Below are experts of layer 4 (counted from 0) of a mixture-of-experts language model. Rows are named router (the router's row for the expert) and show model dimensions 0-255. Each number is 500 + 40 x the weight over its row's rms, rounded and kept within 0 to 999. Numbers have three digits each.
After each expert's rows: a language model's description of what the expert responds to; "comes before" lists some tokens at least twice as common just after its tokens as in all text. This comes from a sample of Wikipedia text that the model never trained on. Tokens count by the router's weight.

# expert 8
router:549519488569553464511491523518464557566495459488445476516516466458498512512559458529453454482485528523477454492529511485508481566474479496440429466550501495532502450473528500479439470463560531512555430450535498519622520482445527460494491522589486470464562564502546543484561456544468552455541474482485502500549525522536524504490484566506453456487538545560522575499411463489540522482554526494541495507495522539536502459517525511587490426497468558427487491481532507459540595478503504548394446460470446445487466467524498508553539492478477530483465465499472537503531494534370469512464534476541489498457556515444482475522497524438451455494506474468461464466433462581500483455503504562523414480450388439528482471565511476507476586495501518541413538488505458471538517459493464
Pipe separators between cells in wiki tables, especially after a cell's content, plus semicolons and infobox labels like Density:, Total:.
comes before: " ", "\n", " 0", " 1", " 3", " 4"

# expert 36
router:500511455517493507539528514510469538507439521433473509518511550386538540384517528528457473485453545462530495507573429478535506580496534485450549475605453570472518437477610482523560478508520505459521452522534493520542517468464460471471497499484513479554493538441459469486534461540532503412447500479564497428491477467583478485476469474471588519497519511510545456564467534529503488453489578493530539427470473560531502419517495453479524541448470588422533455518475552524481563523571484543496475511566496508457478496478482475535538449487482535465599476502462526448511465519506454532538452486509499480520491527519454573510494511519436494496443586513453495513550506511449536496490439523556443497486470516491528468456517444545502495468515624544473526524536487547557492518451488
Plural suffixes ending a noun word, such as s, es, ers, ings, ations, as in cooks, landmarks, Frigatebirds.
comes before: " of", " and", " in", " were", " are", " to"

# expert 29
router:530525514492435492549496446496458549524404491482501429531529563522493449465519440444568446414466524460501513490484414495511556507401482488438496486540480484460486515473517485491553538545526534488444422495518472532545470413488428499425519503536435413560496490481493549459515465479435528496506482515526479480530495522572548484514448518488537499436489511541523504485465495504529537424545533514578565498455479502562483492511439503474452554475490588527471504484461549483448560482492495466458471478590467531425443495481545509527569470419505487470559542516481512465478514486463440521516480539504477527564577587466459500375445449509444519490468500522498460507458439525506462534466493476559523472469504460498467531472513453456471504498583562535465528481538539515565546447513470
Relative pronouns and connectors like that, which, who, with, between, all, both, often after a noun; also St in club names.
comes before: " the", " to", " a", " he", " that", " it"

# expert 57
router:460514478539523498493547441530533542618443483414526504497543576520467561513479521508535511513475468524549465437560512494473556503472513490453519584452446489513517535486466439529534500540557500585506458519545503467586562500529437408427455491507512467493505501474512511443510553581463493503532469463500506497535467490561570437469527457505511538502490476501524465465445525494526535507570463522538515453475528467558484482499544548497479449488448538486511460498546524535502508534505549446419530507532470463460534456548548513517447525599490545518488499404467496587522505475453495539449531539501515530473512518463444529464556527501425472431504471533440491551560491568491614489535544521506482509481536470536484450545524434454454484536419559521481581488432429459532473493487474
Closing parentheses and sentence-final periods, often after numbers or dates, such as "(aged 88)", "62(1)", "(915–1903)", "tour."
comes before: "\n", " The", " |", " He", " In", " It"

# expert 51
router:487471478515500534479514463511511550582533503479475519489534599502519565481468525523475481541439466487559455495581498470502572518494465497412512509474442498460567503509545472543531479582502494539512435510563494404582539505505436446478480462494475492497527484512512476508517558507471515509526421405462544520552523460559565489494524468497533554487505507462510454440424490497567497504561482546590487434487509487548495462479516559537500489534443521524468482520542520524475536468531578454449544497527469410500584492528519499508447513565512574534484480486494509588485461457449526517422452622493466514484483566528430491494520519532424453473466451532410487552487462546489591482521518500494493492484529522481475475536522464477455562510460556496532554532441492458562484454443476
Final periods, closing parentheses and quotes that end a sentence or entry, as in "Hungary.", "drunkenness.", "$1.00.)."
comes before: "\n", " The", " He", " In", " It", " This"

# expert 47
router:523581537454527424507522507484439563510462497539585471492491562436549552476497496589521501438483476527495506510505477501478448458456495465506494605571501533494465495511538455566543502447559461559434459446480496537588488475542433486410444528515419499505492564463499455574499528465444546476555452492527463533469464479552562506510461556439525487486536520483476568490455451523546513507556507507475505489472483505463511478496454501553535531536456514500509502483535487500551567505497571487452484476535432536509508523486467541530531454529543523518467512473493484459440467486498495524481460564532510423471467517381497489450408479431463478514427527534523508526424568523535521539503458452518582539446487470524473460513483473423543586492539508506488561569507557566500469474474495
Coordinating and linking words like and, or, but, to, as, after, until, and following in "the following table".
comes before: " the", " a", " he", " be", " it", " been"

# expert 11
router:473470469446437516522497502498473480587489479450521417480490496507513468407532475495511480497438489513564459515439483510509475489482491450454535525508482630468521517493515510547528532497565391466535459457578519483517475415436478430429501495550469486529542546464515495492552529535507484503527540489531522477509470443533540495486495578433532553415519489531588466539480573474485479461459515511533498467426501514567555468420490538483557500502459474493427567439492523491537513550516557463446512486529445529423462486452481495528472459483488511454571503475368500493458494500457506467532500574510519430493417456456483492410491511507469537532446484534513507556484459592482539475494468411531533456489524444496498546489444463497460491465455521580485492530493542507504486494481482
Blank-space tokens and leading digits inside pipe-delimited tables, score lists and page numbers, plus some word-initial fragments like st(ore), n(avy).
comes before: " |", ".8", ".5", ".2", ".7", ".9"

# expert 56
router:498530511511422453509513423510507577480440504477458403538524514495466474437539495533503497481478485493520513552462460507549510436455447496458493437521514529511512498472509476506439502551499490553446444450534548512577409403460477450445514523489526435466484558521473478525528515513494519452503456519598489537431463489553476541529536535512547508411487505508527545474481433504531498501556537506566561479457492483500533459449489548537477454493477573487521508484471558526526497490535443466473484478530465512447499518487461496527487418495507459440572534529436542397558511546462481515467514564494464510634483528475425495463490546513486523444507410524480426482468499532457463440563468444513482539453467426532511477586480488534547492526425518535445535516484462520489445456472453
Ordinals and competition words in sports results and tables, such as first, second, final, round, Division, ERA, national team.
comes before: " |", " of", ")", " round", " place", " mi)"

# expert 21
router:554533481531437480482489507489426528509489456457535456500502538459464456503606529502496467515476523516471496498441518506527468428455494446467432502488486583511502519500429480498489437495540471489523482545535547498573484496503451569491487443522469437511548535475527445505530507538486573451503470461526511531475577473544516480517471536497475539482462548498566484410498489426639482469543502435518541415498565485497533452449477478518455430488500446517485451490551562502558565531547458416433474492519505487498569491472561507531418456447469416436567582507477477449462517553484484483545432560517501498467512520449491543431468517510463535463470469513478464508480474511499495504514452437521522562498521469500511454494457425487463540530510526539486534488499532545568477527406407
Prepositions, mostly "of", also for, by, with, between, right after a noun, as in "south of", "Chamber of", "municipalities of".
comes before: " the", " a", " his", " its", " their", " than"

# expert 10
router:532496502464448451498557504502461486618465465423505452549461548507502541409496499501504462449493536547576433535527543502523487455443455454402492571516509609416489483473510495504546504478557454465522458433561568482486502488433479521462493485576449450478493498526486442502578528568520509477542524482559517495606498472572493472517472566489529483461502468486514478533478483463504449424499533489480504437452494477532536433402547527488551386513442517507480498503541550487537500457528543425447474449545450517513505497449509471526465462503479568478562522524419491527470459497451486513539495542483483476499513500465417515431509466485499492532473514545455499475522483532512534505492489431562465500428523490514496542500481461530509491487476501530362523528538540493501445502480510
Number tokens like 20, 0, 175, 60, including scores and decimal parts, both in table cells and in prose percentages.
comes before: " |", " 0", "5", ".5", "4", ".8"

# expert 3
router:546514513509524460499524517522494589585476489457498436488529459462471533536536496552453460465503519525476451537535510511493487506521524507508435466507511525514536481477484492471437453481530515518520430507589530500581481418483530501474513524536499455437539566478534493487549457597453557476504465463468440515555518498516544532497524566532472537476527537579542557448435476482528558512552534506472491519516484537558481472501522487612511440475470578434505505502503495456566546483526471481401394412505453438467450475555493524541524518444524538498465454499465550485568524528357500486476547480571498486521527465486499442548537483464437470485479493511442492463452471548474486478493530556517505554515438448510521433570519464496549588478455515580466506527507458500549538495470480
Pipe characters dividing cells in wiki tables of results, filmographies and lists, plus semicolons separating fields in discographies, e.g. "Fantasy;".
comes before: " ", "\n", " 0", " 1", " 3", " 2"

# expert 42
router:583503519551517536521476513453476516589522499502542440562546512473480521474492520523536538506520499499560467474464468506533512490494440421455515492501461529472470472497509479459451400532532456480549467465536465509555477536482453490457473514536457517468466515527570469483615532501511471506506491491508476544522466456536575509524471553550542501502480494496601575487440475494518499456566572563517558491463464436507541512459477532478521472442426443459431572531496467472482472561515530516446472541496514499444473521577515516549441509555583515479531461472436534493517515438394494486565498477517397437536412431442417452436535485503469469503489406524509483508445486544511521499484470478519585465477454473507501488536514448470492519552509570502516564471509555456538520547505472
Section heading markers ==, ===, table divider rows, and line-start words after breaks in infobox fields, like Peak, office.
comes before: "\n", ":", "-", " by:", " also==", "=="

# expert 32
router:525542537504492445423608497471460561559534514504521417461550540464489481501531483501557497445418489522518536571468427495464466470483494417538507535501468484474488499510554474485508426523525508495416507524515535456534464430485483489445496528529537463450456507477452480563529517583451532413454483442448543548497448437505573484550473586483494465434515543467467566523435524510540492470531486521465494520475530459460468445472514484543487539482405478515512524511497532512510551445534515495440453450566466472489524511611514512515548534564499498472497482488485492522553544490469515534519527483548528514488531507485563501471515516467471488454458513523541498511455582481549503537439486438510492425503489506445550532474448408393545490495548521540464594573552532510527464543451493
Commas and "and"/"but" joining clauses and list items in prose, including commas after dates and words (death, day,).
comes before: " and", " the", " but", " he", " which", " a"

# expert 58
router:461494507460516486557480488491472574525476486445435462511565470465521562395513528557495522465386460527490474524563487508557472550539572513547545497569513523475496431481487484506476478422527453496440463513546500444554473497489486455493492519516465469472496551556473492495519452555479528476511472477538425472519586539539583525473428520532618471501586568522587551478476504486520448445473592453473503507463479540563543496479536450555521474476477482518491471474537517557407471514557426517510471536512497489471480506510479502509504457447565587546488487451473560475504502558457566559531481539549547477552498482516522513492514471508500490490500443542528433496451467480505513543555578543552473505479489461490531528550496519444503504433487531555488518502567474507553410513463448
Head nouns right after the or The, often institutions or topics: the University, the Party, the song, the book, the Battle.
comes before: " of", ".", " was", ",", " in", "'s"

# expert 62
router:537475550533525491592500463515429575514523488434492472489561480402511474452551471503506453464466527535511491523523498531528551555481550429486532511590520432530506380509497506464488500441499528460430456530540536546533530480525489501519460483538403446475558544558523423543518512506492560479436494509570406466520496509560538513489464518501560383530474581515532560483476493482519495447502564521550546459475453527574529495537478451508493478515495479469462509423535499558458492492608505519479425487502474516415500516501506562512509500486551591490465483434501529512551520518418506509464508504539560482505495537495480477468404509486491503453511500536550476479453488532515578541537526466540497521525465450555492528490423482480460498515469560536498502557549488518561462533524473
Head nouns after the or a that name a kind of entity, such as list, group, city, club, University, album, party.
comes before: " of", " in", " is", " was", ")", "."

# expert 55
router:493479506497486473505492457524426545489474471469439463518530449496588484408609553514507479458436577574488465497597474460507474536477512500525528494607532507531497469486506502518464437490507497491451520533562526534562476448493449463499492569502397467427525528592448467505505497531447517495447516550523469490461505506543521452509464481489576509465512594514572526526452546492499479456488588490487549450474508537602522435478539473502546503466518521515458491486537511530477441542541507513491444485502489466480530503523487541543493477524507546462528497427558542411519575549443479524527454575552478481537540552499416548484556497561475490477444415477552452501444513524482529552519434452559501497482539484476500488475474452482474501414487527547468540508501487503511473481530421
Head nouns of organizations and places after the/a, such as University, League, Party, School, No., village, often followed by of.
comes before: " of", " in", ".", ",", " was", " for"

# expert 49
router:476471499517444536470535515470507576586444483505515479505542551541453572452483507603546552506486502484524435523499530503457545485460484509434526494494481554410551488476535442540519479492492415511539460470536521470544538443507484421480472466508505468447466529482410509462478503561464508498526493488490429519488520473533556477596498502530514499455562517488557489429460525509517462448488534493526513423473599478544515456454518538528523521476452460456509494468462549510566458495542576433444496469547448493533496490482418575520469490501543527497546491501455522516446431470469495542493502589501475507543544583462451572486514578540485496537529457508457486547527489553480585485452497490520548516460468484486441470520505431506501529412389520520463552507486532502538484507443410
Blank table cells in election and statistics tables, sentence-final periods attached to words, and some mid-word pieces of foreign names.
comes before: " |", "\n", " The", " He", " In", " It"

# expert 4
router:524502549493557473483528518521538568566464474453485461521504481463438492502550486565472465456519541528495457523510517519540512552518496497473460477544487485492530416453500529474430470499494502462521453490557528520569484437498528512485495525596538493439554569487570508520535467540436552505508479473458418530545522504538543492471471537505500495505505525558516572473446492480548509477590578523504514524496462532593527406510503540568491438515420543463501490513513526466558529486524499482393421422479447438494469486504448544554553526463526515480468473514466545483553537520349445495461516483559514517467512506455500474524542511448426466472482505472449478443440451540516506420555518553509490522449401466517534480562470482500493565495438529553427514487511506552522518526471491
Pipe characters dividing cells in tracklists, results and election tables, plus semicolons separating list items such as credits or coordinates.
comes before: " ", "\n", " 0", " 1", " 3", " 2"

# expert 52
router:529516471465473506479511505454474532538523475473468462547573507509536544453514497541493502502420521536506458487588507487572487524476475498452542449523442552486514524429481474483523395519536418513443491496598564424539499492478488489511396577525502447523452513599443487535548485522513477482456481493574495425515546531510503489505455509518600518437581582490546550487443503523491498493498490464500532432469525538496513460469567479533526457445503511517483507455523552516456475548522533521441446454469489464517498463564518532533511495513486534437524539467533572484469522538483524548494430494508502460536504477498398590529595500522497498514486476535478459458505541483472476510505462520612466539483462490398516536514492493547485483443438494556514516513502495565508390539489439
Nouns ending organization names like University, League, Party, Award, and party labels like Republican or Democratic in politics and sports.
comes before: " |", " of", ",", ".", " in", " League"

# expert 15
router:499521491460401473477548478482504529585497521513586412548489571486507534473504477528589510446368515495542509492515518540475490564465462457491497495525469578440511521523489460559508476508541462535473476453500548476529419461524469536473462502485447494472458494494470494479506488508479490471516469464549491432456488489498448420470496571561579525414495506456563515465471491516552451460509517491509536439425531452497603504419490535531534462453489501485453495484539541510448456528532547496438524513579481493467502543430505515519484431539511531462542548508411451481524501507448494586493460537497487453557530525463469548443469503535400485502483491537487483577515473528517569452481542436543498463438493504501432590524470466429521468485471516501479562516484529486456445480520477
Numeric tokens, decimals and score halves inside sports and statistics tables, such as ".0" in temperatures, "–1" in 10–1, "0".
comes before: " |", "5", "8", "7", "9", "3"

# expert 37
router:497493526510528456447619526482494552553513502451488483471576524425477462443569526498506508431372522537528534538460405514514494529488534414535531461534385449476523508493561455505496482558545503465441500539535573434529504475514499480483498543516534474459453501437470497546518509567480520415473478463466520486515492471508539518484432541476504459441553487496482538565458543453491481475506522492469461480480497462487497474478520460506467530405456470443501501526474567557473577456566485472447425467552465424472541480528533522501527525519501526491552537473480490530588468494442532545491511487513515509492525549474556558520510538550512527468415504534507479520485546456569505471466436484549462489465506505454527532434484461420498512526541563548460527561577512473551469561485451
Commas attached to word ends in running prose, such as attractions, Australia, Griffin, before and, which, but or who.
comes before: " and", " which", " but", " who", " with", " in"

# expert 0
router:509523507445459455529555511456421503571510465414531466562470543489542539390481498499479453467485510525552434495531545535561465477461471419428508558496496580463457535520514471512569476452552414504516429487607518474455477493480469477398506479528460523465525491531495448497547500583513519490528528460568510494532515476587501481459523565504534500482510483517519480571467497506479453440476501498517522475469520494554544435429537535455555424502456519534523493472512590512518481476510529465462473417563504543474504535461435517494446498529497557410509546491427476518455470457496484489547508570475500462461507497489442536443529456429518531514478528565463503464536457534474532509528538411524445497447561477506485518556519469504515466482461504543435502516456547494507409506459520
Number tokens and digit pieces in tables, lists and statistics, such as vote counts, percentages, dates and decimal parts like .97.
comes before: " |", "5", "4", "1", "3", ".5"